{
  "balance_bias": true,
  "lr_router": 0.00196,
  "positions": "rope",
  "rope_base": 10000.0,
  "optimizer": "soap_variant",
  "schedule": "wsd",
  "batch_tokens": 262144,
  "dataset": "wikipedia_en"
}
Below are experts of layer 3 (counted from 0) of a mixture-of-experts language model. Rows are named router (the router's row for the expert), gate (a neuron's input weights, with its number), up (a neuron's input weights, with its number), down (a neuron's output weights, with its number) and show model dimensions 80-159. Each number is 200 + 30 x the weight over its row's rms, rounded and kept within 0 to 999.
Before each expert's rows: "mostly gets" lists some tokens that are sent to it at least half of the time. This comes from a sample of Wikipedia text that the model never trained on.

# expert 42
mostly gets: "000", " 100", " 35", " 50", " 40", " 33"
router,223,194,204,222,144,207,183,243,206,229,215,229,216,135,234,276,222,230,247,221,145,177,238,233,226,239,196,239,141,211,206,159,210,160,188,217,191,204,137,178,143,212,235,193,207,198,167,248,247,199,227,233,200,246,163,176,217,198,209,233,164,195,204,233,214,181,166,207,134,221,214,219,203,227,221,224,196,201,172,164
gate0,163,250,206,223,187,166,186,199,235,190,181,187,253,197,232,240,226,167,187,214,235,218,226,185,232,204,213,193,152,243,222,181,231,214,231,207,203,238,164,168,185,245,190,206,155,221,199,195,190,199,190,156,208,251,186,149,200,234,199,180,202,174,233,252,152,165,206,237,122,222,179,209,238,242,189,195,161,262,195,144
up0,132,192,158,180,265,203,192,186,249,225,206,177,237,187,218,244,218,193,212,177,173,161,196,197,257,225,234,248,171,200,200,180,182,143,196,271,213,189,210,176,227,203,131,185,214,207,163,204,238,230,212,227,172,200,204,126,175,223,196,163,220,204,229,167,198,183,168,155,225,184,182,197,212,238,244,149,230,198,190,163
down0,234,215,180,243,204,208,240,197,233,209,209,188,200,216,266,228,193,214,197,184,211,192,212,188,178,211,208,173,233,162,214,202,171,191,207,188,159,214,212,223,196,202,208,234,198,192,189,274,187,212,238,195,256,224,218,211,210,158,246,200,173,189,210,176,224,184,202,251,201,165,161,210,251,198,177,217,165,205,204,197
gate1,180,205,198,202,174,236,242,154,233,186,105,217,201,209,184,201,182,210,221,264,233,235,181,234,145,153,194,223,219,189,144,217,129,195,159,232,185,177,195,183,190,159,155,194,214,198,203,150,221,145,200,196,165,213,164,149,213,140,140,252,184,169,206,180,223,193,228,222,219,209,155,213,247,195,215,242,183,227,183,182
up1,189,178,200,194,176,241,246,189,195,200,268,135,152,207,178,198,171,222,178,184,220,189,195,164,228,208,173,220,180,192,186,259,218,228,191,207,186,181,208,174,196,159,208,168,164,237,181,185,219,186,129,146,206,158,200,186,169,228,194,175,205,170,166,208,171,233,160,202,204,238,214,259,208,220,221,216,218,214,225,210
down1,209,185,239,198,217,220,195,146,202,264,215,260,205,236,200,204,185,177,197,202,187,229,135,238,203,214,214,213,252,222,197,185,218,271,160,222,179,155,184,183,206,167,191,147,218,124,186,214,254,226,206,195,187,263,187,199,155,166,194,189,192,242,194,217,192,224,178,184,210,183,216,166,222,148,244,187,179,211,205,190
gate2,239,185,207,184,189,172,200,224,180,147,163,208,194,194,178,172,200,198,138,244,209,198,252,179,174,211,181,228,165,224,198,173,192,147,194,236,219,159,146,202,216,195,225,251,200,228,175,187,223,158,185,227,185,204,188,162,213,228,176,207,225,204,136,144,219,161,211,213,175,223,232,217,225,137,170,201,244,222,197,209
up2,208,197,217,214,182,223,207,187,173,191,208,160,235,244,184,216,204,203,178,203,191,238,212,220,179,230,154,176,195,160,176,202,205,186,193,192,158,194,190,179,216,181,202,219,164,189,208,213,179,168,236,216,219,186,224,184,253,181,221,268,237,165,240,252,223,227,146,186,174,177,179,227,165,188,186,239,225,225,219,231
down2,200,135,152,221,241,141,173,225,193,163,152,221,199,177,184,200,192,191,218,217,280,224,201,188,248,173,155,126,188,206,183,193,222,159,223,204,161,186,196,207,167,187,213,152,192,169,170,178,219,219,189,199,230,168,235,219,228,185,251,176,200,211,213,168,118,226,201,197,203,132,249,232,190,193,236,191,230,200,257,194
gate3,266,190,137,222,261,201,195,217,238,252,196,188,178,228,210,222,234,163,205,175,196,243,194,203,258,212,200,209,187,175,197,208,218,204,156,193,191,232,199,207,218,190,204,166,252,195,211,237,198,200,260,245,195,237,203,218,215,196,159,196,188,232,203,239,175,175,256,242,209,191,151,181,207,220,189,200,228,206,217,167
up3,174,225,231,184,220,227,183,180,183,147,228,161,204,226,220,172,204,194,193,254,161,220,194,218,137,164,242,204,212,211,170,241,203,162,235,188,151,209,214,189,209,232,168,234,204,175,197,155,141,158,219,197,222,208,238,174,167,189,208,194,157,171,193,170,204,209,204,141,209,226,242,129,212,198,184,236,205,165,168,212
down3,200,225,171,254,196,189,151,205,200,265,215,250,237,200,213,110,198,133,190,180,230,242,141,226,192,222,217,182,241,202,225,165,191,204,224,223,212,213,210,189,220,219,195,142,239,243,161,199,186,233,223,218,181,195,235,208,221,209,191,253,240,161,237,219,179,178,154,221,158,235,205,155,235,181,228,171,233,214,193,225
gate4,178,230,168,179,170,192,218,224,190,207,148,227,167,191,173,229,185,236,203,231,216,187,241,196,159,197,219,198,226,302,190,172,149,170,199,201,203,182,233,198,279,188,157,263,244,195,183,204,195,208,219,214,205,183,168,207,195,182,195,177,197,195,199,163,191,171,196,205,215,198,213,233,244,226,230,160,194,194,194,211
up4,188,193,201,191,193,240,241,246,174,218,162,222,192,186,187,173,101,229,198,258,196,183,215,166,170,195,235,153,207,283,239,199,181,225,178,223,202,152,212,195,229,195,205,268,231,186,193,192,183,253,201,187,197,174,178,143,216,192,188,210,165,148,191,196,202,187,174,206,197,201,194,200,216,266,249,158,231,202,207,177
down4,216,240,241,259,203,247,195,201,224,213,175,230,244,229,179,170,194,182,225,167,251,218,206,149,160,186,241,186,285,188,170,192,240,167,245,198,178,177,233,192,206,223,157,167,195,208,185,209,209,149,195,226,215,292,172,223,240,215,170,197,231,181,223,204,147,243,160,227,181,221,255,232,199,212,216,248,170,231,227,198
gate5,182,207,202,266,156,220,228,255,207,206,212,125,198,204,166,202,267,191,171,174,179,133,210,184,178,260,193,170,165,169,246,159,251,223,201,242,187,206,231,161,162,200,151,177,202,162,183,225,214,225,171,162,229,170,196,183,221,174,142,187,181,157,193,261,179,206,162,279,139,171,197,250,240,176,205,230,179,218,201,180
up5,150,202,141,222,120,216,216,168,233,206,185,191,158,153,173,202,216,222,188,163,185,155,189,152,201,229,201,224,204,175,256,154,236,238,187,278,193,229,172,194,172,159,192,148,179,246,185,193,229,184,195,218,190,189,128,235,235,193,159,147,187,239,208,237,227,228,250,232,160,187,232,200,252,161,168,228,228,241,193,191
down5,221,183,171,190,247,179,211,189,253,167,208,182,198,170,214,221,195,188,215,258,258,213,160,186,169,200,236,204,185,161,225,220,168,200,178,207,210,214,183,244,195,208,191,240,174,175,173,154,178,178,206,186,222,214,197,204,208,217,146,226,166,212,208,176,179,211,252,169,246,237,206,174,176,188,157,234,195,180,187,212
gate6,208,179,234,184,141,176,174,200,197,198,210,190,192,231,172,135,245,196,150,177,187,201,213,282,214,197,207,265,241,256,190,213,176,253,199,145,232,221,170,180,155,225,227,200,189,191,158,177,147,180,212,202,206,211,178,200,248,233,203,184,198,223,243,234,165,182,199,225,162,227,200,214,152,227,213,199,162,162,164,218
up6,198,207,167,178,221,171,240,195,225,243,178,194,201,167,223,193,213,183,190,178,199,147,205,210,226,153,157,182,214,231,197,185,185,217,191,185,205,169,216,196,155,169,210,225,133,193,168,207,147,209,196,172,199,224,197,181,200,201,170,197,231,180,211,194,194,163,231,250,208,219,208,216,120,226,152,211,205,160,202,213
down6,238,251,252,212,195,178,198,227,208,156,200,201,208,228,199,256,196,221,250,165,229,196,174,159,187,194,225,204,217,190,182,257,210,217,200,239,231,158,144,174,217,128,214,216,167,183,231,151,208,187,197,188,195,207,217,230,143,197,204,165,205,219,212,110,194,130,228,213,217,181,235,219,228,248,163,205,219,193,190,213
gate7,253,140,175,228,230,171,192,216,223,198,216,190,188,246,210,187,185,179,183,201,176,223,183,194,204,185,184,183,220,163,162,180,202,192,186,212,177,252,177,225,252,234,235,232,229,146,197,181,237,228,238,241,251,192,215,191,200,166,232,226,208,201,254,190,196,162,204,133,180,210,140,215,206,232,212,181,193,203,190,145
up7,242,226,156,197,244,162,278,187,204,211,211,237,250,192,166,156,164,152,241,191,145,205,190,161,232,222,233,176,178,182,212,182,199,201,229,212,192,200,212,219,181,222,227,214,191,203,207,164,203,207,177,232,239,166,231,174,236,174,248,196,202,161,212,179,156,164,238,186,160,311,183,180,228,217,208,225,219,208,190,214
down7,284,154,245,106,205,230,245,197,147,230,199,171,193,185,166,253,236,263,205,241,173,170,160,222,211,207,162,211,213,275,208,213,191,204,201,184,168,220,201,215,170,277,244,178,181,204,160,243,213,158,194,126,161,246,224,191,187,183,248,243,177,228,202,177,194,193,267,170,211,237,216,163,248,248,212,222,150,186,212,205
gate8,211,169,249,166,228,218,220,234,230,224,239,227,229,160,159,210,187,199,154,252,217,157,231,153,164,198,178,207,223,193,178,175,168,196,152,170,254,212,212,170,251,197,140,258,181,192,220,207,189,201,201,187,185,212,150,250,186,210,174,210,183,214,200,185,206,187,125,226,144,156,235,167,174,265,202,160,224,251,185,202
up8,222,149,236,173,219,229,187,215,255,230,197,228,235,183,202,193,181,160,150,182,163,206,217,216,174,181,202,206,147,179,185,171,175,218,128,163,195,177,241,187,203,181,176,223,207,187,195,152,163,263,218,234,183,175,156,203,244,254,203,173,198,236,167,165,185,176,206,225,147,210,155,171,197,237,212,170,211,203,173,198
down8,205,211,198,216,247,238,205,159,296,203,280,185,211,182,201,228,168,184,178,183,145,225,208,212,212,244,235,197,199,224,200,231,202,234,171,219,220,194,207,241,152,197,223,185,248,202,238,186,213,242,203,239,217,192,190,254,215,219,182,192,231,177,191,215,99,184,192,228,188,193,198,137,199,203,260,287,186,180,182,213
gate9,219,159,245,194,225,200,199,171,242,221,193,208,228,218,196,221,216,169,235,221,187,182,224,170,234,184,160,204,193,215,220,166,131,163,201,229,148,250,177,175,158,269,157,211,192,187,196,179,236,180,228,184,202,262,164,135,182,167,216,214,258,192,209,235,221,160,133,212,183,179,222,204,192,230,199,186,198,260,164,136
up9,236,201,160,217,232,198,164,199,211,228,223,216,179,172,215,195,203,237,175,207,216,183,191,196,220,193,218,168,186,204,137,210,274,227,237,205,218,109,169,216,210,147,247,175,203,225,284,185,182,253,176,153,172,175,258,261,240,189,202,218,143,179,201,167,171,218,254,190,273,189,191,231,218,193,194,221,206,191,203,247
down9,150,127,191,216,120,177,161,218,164,199,211,167,250,249,134,138,157,240,190,221,229,240,229,203,238,208,162,189,237,164,231,223,183,217,210,218,177,222,216,193,204,208,207,231,263,204,181,204,194,201,179,161,205,186,146,220,164,276,196,210,212,233,176,220,234,251,247,162,245,189,232,192,198,244,237,168,223,228,192,236
gate10,233,167,205,181,124,217,164,255,186,219,191,185,167,244,177,236,179,213,170,206,194,204,143,219,178,216,190,202,191,199,189,242,233,238,167,208,252,188,231,170,194,229,202,182,222,212,164,204,159,200,159,202,244,226,173,186,268,162,208,225,170,212,197,258,174,173,169,179,188,248,222,163,181,163,215,173,189,249,168,206
up10,207,154,183,203,196,224,232,174,220,226,216,187,136,183,174,150,220,179,211,200,182,227,217,170,215,184,127,248,239,198,177,206,202,174,227,226,253,179,163,221,222,187,204,187,160,244,178,181,263,156,155,165,189,222,232,204,144,236,203,211,179,181,275,226,230,170,186,186,181,145,140,235,220,185,198,211,182,229,197,188
down10,207,174,160,224,210,225,232,165,224,232,195,233,176,236,190,216,221,192,203,228,210,152,203,147,199,189,186,207,215,262,195,204,181,205,254,206,248,184,222,182,239,180,198,179,175,230,221,222,240,191,145,213,214,200,172,188,178,229,217,186,230,199,237,211,144,170,179,197,229,209,200,162,234,177,235,181,204,211,168,157
gate11,169,174,193,176,189,208,168,269,191,215,214,146,218,181,142,226,210,227,215,202,194,178,295,202,220,190,214,193,154,210,241,205,198,237,207,193,232,142,235,204,182,258,176,202,199,233,147,172,217,207,191,191,174,188,199,174,237,186,163,257,214,179,184,150,178,219,218,180,188,213,204,300,200,140,273,264,133,197,189,254
up11,230,210,198,178,208,211,214,150,181,248,161,174,264,225,271,154,149,230,216,175,206,177,201,224,226,237,155,222,185,163,163,161,186,204,196,258,183,206,186,186,175,164,215,272,228,206,194,219,194,186,230,172,205,181,189,207,197,199,168,168,233,159,238,205,213,230,217,215,213,175,178,209,174,243,199,159,196,267,233,201
down11,210,223,197,167,178,233,191,167,268,263,178,254,185,172,229,228,202,147,162,223,199,232,222,246,219,193,208,168,122,154,170,217,179,159,211,163,159,189,224,216,259,229,231,224,177,153,224,218,194,173,154,232,181,237,282,192,190,195,192,145,206,183,234,228,232,176,186,191,155,195,215,151,189,153,215,174,184,175,236,211
gate12,263,203,153,220,160,150,195,239,227,224,190,181,215,154,207,205,235,184,223,151,152,176,194,212,186,173,183,238,203,204,206,200,185,190,236,221,172,228,180,220,185,233,171,193,175,234,190,195,205,185,132,185,184,205,185,210,275,231,196,201,213,204,175,235,170,198,131,202,179,197,171,174,208,126,187,167,223,241,188,164
up12,223,218,179,233,208,121,214,226,226,206,250,255,187,204,235,177,168,177,213,202,194,186,189,240,205,218,178,191,213,233,257,177,167,218,202,173,209,189,225,267,190,210,158,155,193,165,137,147,192,152,212,195,195,268,227,203,246,276,216,214,248,192,180,220,208,147,228,229,133,209,162,192,275,192,213,178,200,232,198,181
down12,160,156,160,220,212,260,128,171,246,174,147,226,171,224,231,209,189,185,247,254,194,163,216,256,209,218,190,222,184,190,231,212,222,215,173,222,200,156,129,195,200,174,251,153,194,168,252,225,225,177,177,221,221,210,248,167,207,139,168,194,202,211,201,215,204,179,202,197,211,244,213,227,239,149,199,260,231,142,176,189
gate13,207,201,132,163,171,197,186,201,230,223,217,198,200,175,190,199,187,168,230,123,198,204,220,141,200,239,182,231,164,244,198,198,153,231,204,236,241,164,200,199,158,219,211,212,208,155,210,236,208,199,220,195,232,172,198,189,191,186,213,174,187,177,173,203,188,182,247,256,174,162,205,239,204,211,239,190,146,188,220,154
up13,178,172,210,250,172,257,236,197,247,149,193,177,247,177,213,167,247,218,170,203,202,171,131,206,234,171,156,203,223,222,197,178,226,189,232,223,193,234,209,236,174,229,180,195,211,140,194,179,266,213,199,177,169,148,208,235,166,230,151,233,212,214,171,164,199,191,222,241,167,197,232,176,209,171,169,178,177,193,226,191
down13,177,231,217,235,219,181,179,194,191,213,230,269,223,175,259,160,214,228,208,247,210,238,214,226,102,180,264,198,198,235,168,202,197,238,168,148,210,236,190,230,173,183,188,237,198,164,212,194,109,197,183,215,162,222,171,203,250,185,227,165,194,189,249,157,194,205,154,208,231,193,208,248,168,198,192,186,213,197,196,200
gate14,199,160,192,189,205,241,164,194,167,195,261,291,204,187,237,255,222,265,239,189,259,217,218,221,181,243,156,248,171,237,149,154,231,207,203,207,161,222,193,205,187,171,233,221,231,212,192,209,207,200,158,163,156,172,186,169,202,191,216,207,168,208,155,171,190,188,217,203,183,189,129,284,160,202,231,250,224,183,193,219
up14,182,204,201,201,230,239,141,213,212,185,185,251,178,212,212,239,227,228,196,216,246,232,209,215,193,218,183,202,176,188,192,134,217,231,203,204,153,217,194,176,192,222,251,227,219,192,257,195,253,222,162,197,180,191,171,189,192,238,244,170,170,203,172,153,178,227,186,183,207,201,187,204,191,187,239,269,197,203,231,253
down14,209,226,147,239,245,228,192,151,173,222,156,260,170,193,195,243,161,233,174,194,182,232,180,221,111,203,183,217,202,155,213,220,205,232,184,210,219,234,170,243,231,229,209,213,199,244,162,219,190,185,206,251,137,197,174,193,242,222,222,191,237,172,191,246,184,187,183,198,220,198,184,181,182,202,165,254,194,201,210,196
gate15,207,165,173,202,167,203,236,177,223,253,190,153,203,242,203,209,189,154,187,180,178,208,226,219,210,267,190,209,183,186,217,195,193,200,195,204,198,214,183,192,147,220,147,243,240,202,156,173,176,221,227,190,218,247,233,226,198,177,213,257,176,205,190,202,179,156,152,212,187,207,260,202,181,189,181,230,224,216,237,169
up15,209,217,223,175,191,147,162,218,196,208,222,201,281,211,197,213,185,206,203,183,251,238,180,277,236,146,164,247,195,206,216,179,277,218,182,175,212,218,187,159,204,207,225,206,227,244,180,200,192,196,185,170,171,210,213,178,168,228,219,219,208,219,141,226,214,219,250,169,185,220,180,209,121,196,232,199,203,213,194,197
down15,195,221,220,131,208,250,211,152,182,171,196,156,181,219,157,189,253,219,211,186,199,144,226,203,222,216,133,239,201,190,199,198,246,200,178,166,224,122,202,216,176,183,190,226,218,187,209,224,288,187,187,225,150,216,228,189,227,219,248,250,181,196,180,223,163,168,160,200,173,262,238,213,256,203,211,208,183,190,180,235
gate16,227,234,174,194,180,225,195,219,182,195,224,191,115,207,175,252,235,219,239,217,188,235,205,173,165,221,174,204,205,172,236,192,168,276,199,198,156,221,306,190,228,205,168,208,187,179,186,186,230,191,184,208,218,198,190,229,191,191,161,224,192,184,253,254,220,232,228,129,171,178,139,202,159,173,223,229,186,223,219,178
up16,186,249,189,242,233,185,251,199,183,175,142,191,144,196,164,197,207,184,191,258,158,221,235,206,212,219,198,152,211,147,212,181,206,275,208,198,178,219,224,160,169,146,191,255,162,175,192,182,193,154,212,233,202,201,273,231,176,200,171,220,203,180,220,282,218,229,275,166,197,200,185,236,215,205,196,229,187,243,207,219
down16,205,220,203,279,182,180,163,211,211,172,207,146,217,193,189,176,209,295,252,220,175,207,208,251,194,193,183,163,176,199,194,177,234,169,194,223,182,224,163,191,178,194,189,246,93,205,230,226,164,241,200,184,194,208,192,167,236,200,193,148,226,186,131,221,176,198,201,234,200,152,242,241,186,180,186,167,227,167,188,174
gate17,225,171,183,232,132,172,230,248,227,240,196,236,202,110,241,205,253,203,187,259,172,207,187,209,201,209,192,157,215,182,161,213,238,149,264,190,218,231,203,223,208,212,185,157,168,171,174,141,199,184,177,199,176,143,191,180,222,241,183,241,201,226,190,184,185,195,165,178,195,223,183,251,244,242,210,191,198,205,192,165
up17,203,172,165,213,170,233,246,163,203,226,205,201,180,245,176,284,235,173,186,208,218,257,238,236,156,202,188,204,163,211,219,188,212,212,175,212,197,166,201,212,199,230,224,185,162,187,225,172,207,177,222,243,202,205,165,180,202,192,180,196,279,188,202,192,246,218,235,200,154,197,183,192,211,192,175,155,169,176,143,207
down17,191,193,224,226,175,207,143,210,192,212,171,185,217,149,220,179,170,224,251,212,114,170,201,179,228,196,188,224,196,186,210,193,201,225,197,223,142,253,187,235,136,208,193,197,206,237,193,249,210,237,229,207,229,165,167,143,181,201,179,214,200,199,153,232,202,191,196,183,221,178,221,228,197,173,206,220,216,216,207,218
gate18,189,146,236,209,234,219,194,209,122,234,209,163,191,153,202,216,214,234,193,229,190,210,165,194,215,176,163,211,224,178,268,217,187,163,248,184,189,205,187,214,177,208,249,179,231,207,198,156,205,224,217,202,187,154,192,198,202,226,220,219,214,191,143,219,218,174,161,200,196,197,207,166,193,177,196,133,174,138,166,189
up18,231,198,235,168,192,186,162,259,175,214,216,164,226,156,193,207,240,263,201,202,174,214,206,131,166,223,235,228,248,233,219,238,212,201,230,164,204,254,217,237,210,185,250,216,222,190,187,174,201,194,174,164,177,167,179,185,221,181,266,204,212,119,214,213,160,207,184,218,184,203,211,213,216,163,206,158,176,200,222,189
down18,209,195,213,184,224,187,210,218,153,199,223,200,171,169,221,186,193,145,255,126,197,199,190,196,225,164,171,180,178,188,186,193,182,163,196,189,196,159,188,200,216,192,208,204,199,147,225,149,160,202,236,269,203,233,151,235,237,216,184,229,209,173,250,174,214,162,209,169,231,231,224,163,221,175,213,204,189,254,185,220
gate19,201,180,207,215,174,226,218,256,207,165,194,205,201,146,126,193,201,211,233,258,172,251,219,197,200,184,215,246,171,232,155,210,245,202,198,172,187,250,226,252,199,221,219,169,174,144,178,229,248,151,191,240,207,225,189,211,210,222,172,179,212,197,203,223,180,267,269,265,258,181,210,215,185,222,221,272,199,200,242,193
up19,163,191,214,181,243,170,264,214,212,186,150,165,227,217,181,172,176,251,173,204,202,122,215,220,217,217,239,207,243,212,192,206,191,208,151,224,173,227,233,182,140,244,152,185,230,199,222,212,166,195,195,132,176,200,201,234,179,214,212,221,184,239,198,172,224,174,185,192,171,173,165,240,210,160,190,149,155,199,158,211
down19,212,196,198,194,210,222,148,185,183,174,163,161,204,180,174,183,223,237,229,180,161,148,201,166,237,193,242,227,234,194,212,235,212,231,216,205,272,264,226,236,219,253,188,273,190,195,266,200,203,179,246,187,291,216,220,220,173,257,200,240,207,152,213,149,257,239,242,274,220,209,194,224,190,194,174,177,205,209,179,147
gate20,265,215,189,246,208,223,150,215,210,208,179,182,196,220,190,177,214,157,162,193,135,187,165,232,162,214,207,193,201,188,180,113,223,187,172,225,191,228,177,249,237,233,224,227,228,187,183,177,201,166,194,170,217,223,194,137,210,230,172,220,187,242,158,210,163,201,200,228,210,155,172,207,148,191,166,206,191,130,188,203
up20,203,191,233,149,186,160,211,179,202,198,232,237,157,237,193,212,213,209,198,185,182,193,141,202,204,215,166,207,245,173,199,205,174,178,184,245,192,224,246,190,229,142,220,213,198,208,243,194,210,219,171,183,191,171,203,167,236,204,200,181,201,165,204,151,227,167,225,161,192,198,153,218,180,246,169,191,200,232,214,211
down20,154,234,222,118,175,182,232,167,214,170,213,151,174,215,214,174,182,212,154,192,161,205,240,235,193,122,184,242,234,242,204,243,196,174,193,278,159,164,178,188,175,208,210,240,225,239,203,213,236,173,190,200,241,189,237,213,211,197,150,129,207,174,184,186,214,183,204,207,262,224,186,225,143,209,175,244,231,179,180,176
gate21,229,209,189,186,210,189,200,240,155,274,173,200,222,196,217,210,168,203,233,206,157,245,226,155,209,244,144,170,183,188,229,174,224,201,177,190,127,173,218,150,230,181,163,195,164,186,215,211,206,197,199,242,207,170,185,180,230,206,235,205,196,173,221,156,172,221,213,221,174,213,205,223,264,195,191,248,150,172,210,212
up21,272,260,178,149,208,225,220,198,177,208,251,226,205,209,204,210,209,134,194,173,230,209,219,236,204,223,136,227,197,165,175,214,189,208,138,233,220,118,201,206,197,211,184,247,225,192,184,206,170,199,258,185,211,172,207,151,163,169,170,204,197,184,201,204,238,209,170,160,193,194,214,177,220,171,215,208,194,221,252,231
down21,227,155,211,194,260,159,200,227,175,226,253,203,142,183,204,206,199,153,211,255,209,244,165,225,212,221,214,198,153,122,174,220,224,193,212,183,146,176,187,137,228,190,221,215,211,150,190,167,170,198,204,185,200,224,153,242,157,136,197,227,176,204,209,169,217,197,227,212,204,200,233,187,216,186,190,154,191,193,232,201
gate22,206,216,196,227,158,183,242,176,112,239,223,197,200,210,165,161,221,197,187,137,178,182,235,187,208,214,245,177,208,230,199,224,182,113,186,202,186,176,181,227,229,242,231,205,202,192,194,203,227,229,192,182,178,199,138,197,203,187,204,190,209,229,211,209,183,149,185,214,197,173,262,264,182,185,220,191,254,266,213,238
up22,153,251,202,192,161,185,232,241,140,160,216,168,197,192,194,212,190,243,243,195,214,119,247,193,188,161,217,207,191,179,196,175,228,199,248,201,213,184,253,258,194,241,195,235,195,189,155,245,213,205,220,217,192,146,179,207,226,243,167,188,185,255,222,230,183,197,238,163,201,153,218,210,161,231,214,211,218,233,194,155
down22,225,212,214,195,190,172,212,205,155,229,214,190,178,146,193,187,214,160,174,175,183,200,203,221,218,249,220,139,196,221,205,217,255,199,187,173,239,244,216,202,180,222,219,195,203,151,186,164,212,168,169,179,173,225,214,211,217,170,236,199,199,273,169,232,192,205,204,130,145,155,256,201,236,210,219,240,247,210,213,182
gate23,198,242,241,206,200,188,180,250,178,196,193,229,198,219,183,211,153,186,194,182,205,202,244,167,197,202,205,214,213,187,211,176,178,164,113,175,190,147,200,172,182,217,185,125,213,269,234,164,186,191,227,248,229,185,166,256,161,228,214,188,190,224,206,228,146,188,241,177,162,172,256,176,216,272,186,227,178,198,166,191
up23,222,168,180,211,154,220,205,240,126,211,247,224,163,190,167,227,174,182,222,208,147,271,186,164,180,191,201,207,187,227,171,177,198,226,202,186,211,199,198,165,194,198,201,199,132,284,233,182,164,227,175,173,221,167,192,113,144,177,256,203,195,196,221,184,200,186,240,218,173,174,269,192,202,278,165,201,221,229,182,176
down23,193,206,167,234,163,217,216,169,212,184,212,189,155,220,218,239,174,272,214,204,179,205,187,196,136,184,148,162,247,218,167,164,220,197,163,215,258,223,174,221,164,208,166,200,180,196,223,208,217,152,239,199,186,167,207,141,170,191,156,178,192,263,201,253,168,234,226,188,212,142,239,154,258,182,197,201,178,234,222,210
gate24,213,211,218,242,228,215,234,203,189,269,179,213,189,188,203,231,174,168,246,215,188,150,190,244,226,196,161,187,240,184,191,197,245,189,221,196,217,222,222,228,185,210,180,208,246,233,239,188,199,152,199,212,180,191,197,237,225,208,163,208,182,265,166,189,201,253,266,289,229,141,178,201,151,182,196,215,190,199,226,165
up24,239,170,200,229,230,199,196,200,222,258,139,236,227,189,242,213,204,97,198,229,208,140,215,193,224,177,132,162,206,171,194,178,262,174,221,264,224,176,229,195,181,207,188,196,222,211,223,210,169,193,159,200,183,164,217,213,218,195,189,198,189,247,172,211,220,254,236,297,225,160,178,205,134,179,202,209,229,197,216,147
down24,227,166,207,203,222,142,182,205,212,259,150,227,203,204,210,214,226,156,227,226,214,175,203,198,236,182,174,172,164,174,198,171,225,199,195,165,183,216,227,188,231,190,202,131,191,185,236,202,148,226,136,136,155,219,163,220,182,153,229,203,200,232,226,186,206,168,176,196,188,172,208,149,259,135,216,175,170,154,191,183
gate25,204,210,202,151,227,186,189,215,174,233,191,185,206,197,224,246,243,243,238,229,193,228,199,228,146,213,122,280,188,219,182,230,168,218,227,226,188,289,182,208,154,209,203,210,152,225,211,226,228,215,173,252,175,241,143,219,177,239,219,184,186,174,222,188,210,209,210,243,173,234,221,237,177,169,198,218,215,173,201,241
up25,250,154,200,168,226,174,207,208,178,169,182,192,167,241,220,201,190,189,224,237,204,236,191,153,239,192,240,178,211,165,128,216,205,178,216,142,210,227,187,207,217,171,203,219,191,167,231,193,163,144,179,153,172,245,231,182,214,173,186,242,212,235,137,165,193,219,176,155,209,192,201,160,176,212,156,166,203,184,219,189
down25,238,158,205,215,213,169,213,156,217,212,208,156,173,211,193,157,157,233,151,199,173,199,171,228,219,245,205,226,224,240,212,204,211,217,207,225,134,266,200,187,207,132,190,227,191,185,216,198,213,220,283,213,201,165,218,163,189,202,206,193,199,214,207,170,166,208,168,198,220,184,178,199,176,172,169,208,186,199,191,201
gate26,233,215,190,190,266,212,242,189,198,201,161,135,164,236,200,295,212,182,210,225,215,185,221,187,157,203,188,162,230,189,195,208,140,245,209,175,147,210,208,232,172,232,188,139,168,189,204,223,191,162,167,228,212,125,172,186,196,219,134,201,247,225,166,204,201,205,208,249,210,210,143,205,182,164,184,206,216,234,179,194
up26,204,258,159,204,230,226,193,236,173,217,184,187,204,202,208,231,181,179,204,211,205,203,213,169,282,220,165,165,199,209,244,167,199,228,196,191,154,250,178,239,181,187,186,147,219,177,196,184,180,181,213,277,203,170,196,190,241,162,184,194,263,148,170,202,152,151,192,236,170,214,162,196,204,240,159,243,211,202,183,204
down26,199,242,134,187,208,140,224,197,235,175,216,266,231,162,207,205,187,194,214,196,235,188,245,195,217,185,244,175,188,223,245,192,245,138,235,185,268,165,201,214,235,130,157,191,168,218,226,125,191,221,194,146,223,258,169,223,241,188,254,222,215,183,149,194,182,178,167,198,188,238,197,193,243,165,239,209,221,128,206,226
gate27,233,189,190,203,228,203,240,218,216,223,183,202,162,184,171,222,205,208,227,204,186,242,235,238,169,221,186,193,186,228,200,183,211,183,195,222,191,186,205,124,150,232,217,188,144,228,187,197,184,273,237,220,232,240,230,202,159,208,195,175,193,162,174,202,237,166,194,242,140,175,169,191,192,179,227,206,162,203,217,170
up27,204,215,187,257,248,211,232,211,199,221,208,189,229,165,146,189,156,189,163,185,227,175,184,227,182,222,195,209,163,215,167,167,173,182,220,246,186,234,157,191,153,169,169,154,195,169,192,221,251,191,164,234,199,208,210,183,219,197,209,168,211,185,225,272,177,272,142,185,126,216,220,216,165,194,159,182,233,181,237,224
down27,175,176,230,230,174,183,191,218,186,228,158,180,153,198,228,224,177,189,201,270,186,240,187,189,197,180,207,255,227,234,196,210,193,205,166,168,203,160,184,180,225,164,250,218,210,217,224,250,166,216,266,180,188,208,233,143,215,215,193,178,165,173,171,168,194,165,210,167,231,195,210,203,185,198,226,205,213,190,212,179
gate28,216,234,209,218,172,207,219,202,202,187,238,199,150,198,137,225,194,220,179,190,177,268,277,209,199,204,168,214,215,209,203,250,191,233,205,177,183,175,256,186,229,204,155,182,213,245,216,214,201,226,234,196,176,192,159,160,224,188,200,183,210,199,209,169,198,159,207,217,207,141,191,174,201,188,178,283,181,215,161,184
up28,207,197,191,195,182,202,202,171,164,183,213,250,191,244,197,193,268,173,162,173,237,230,246,200,174,184,194,191,239,215,153,240,238,244,154,92,189,205,267,149,222,233,238,201,199,214,187,179,202,209,162,257,134,213,224,226,217,197,171,181,175,172,228,179,185,176,242,191,247,226,193,138,171,217,253,209,206,219,201,193
down28,235,195,231,158,203,227,164,213,209,234,241,145,202,211,106,181,254,176,161,217,185,212,247,216,168,222,171,192,191,201,215,200,174,267,166,183,189,185,210,178,203,226,225,160,210,206,128,219,187,179,179,196,228,145,214,248,202,224,200,240,210,202,218,196,219,156,237,185,192,210,204,226,182,215,157,289,177,250,180,218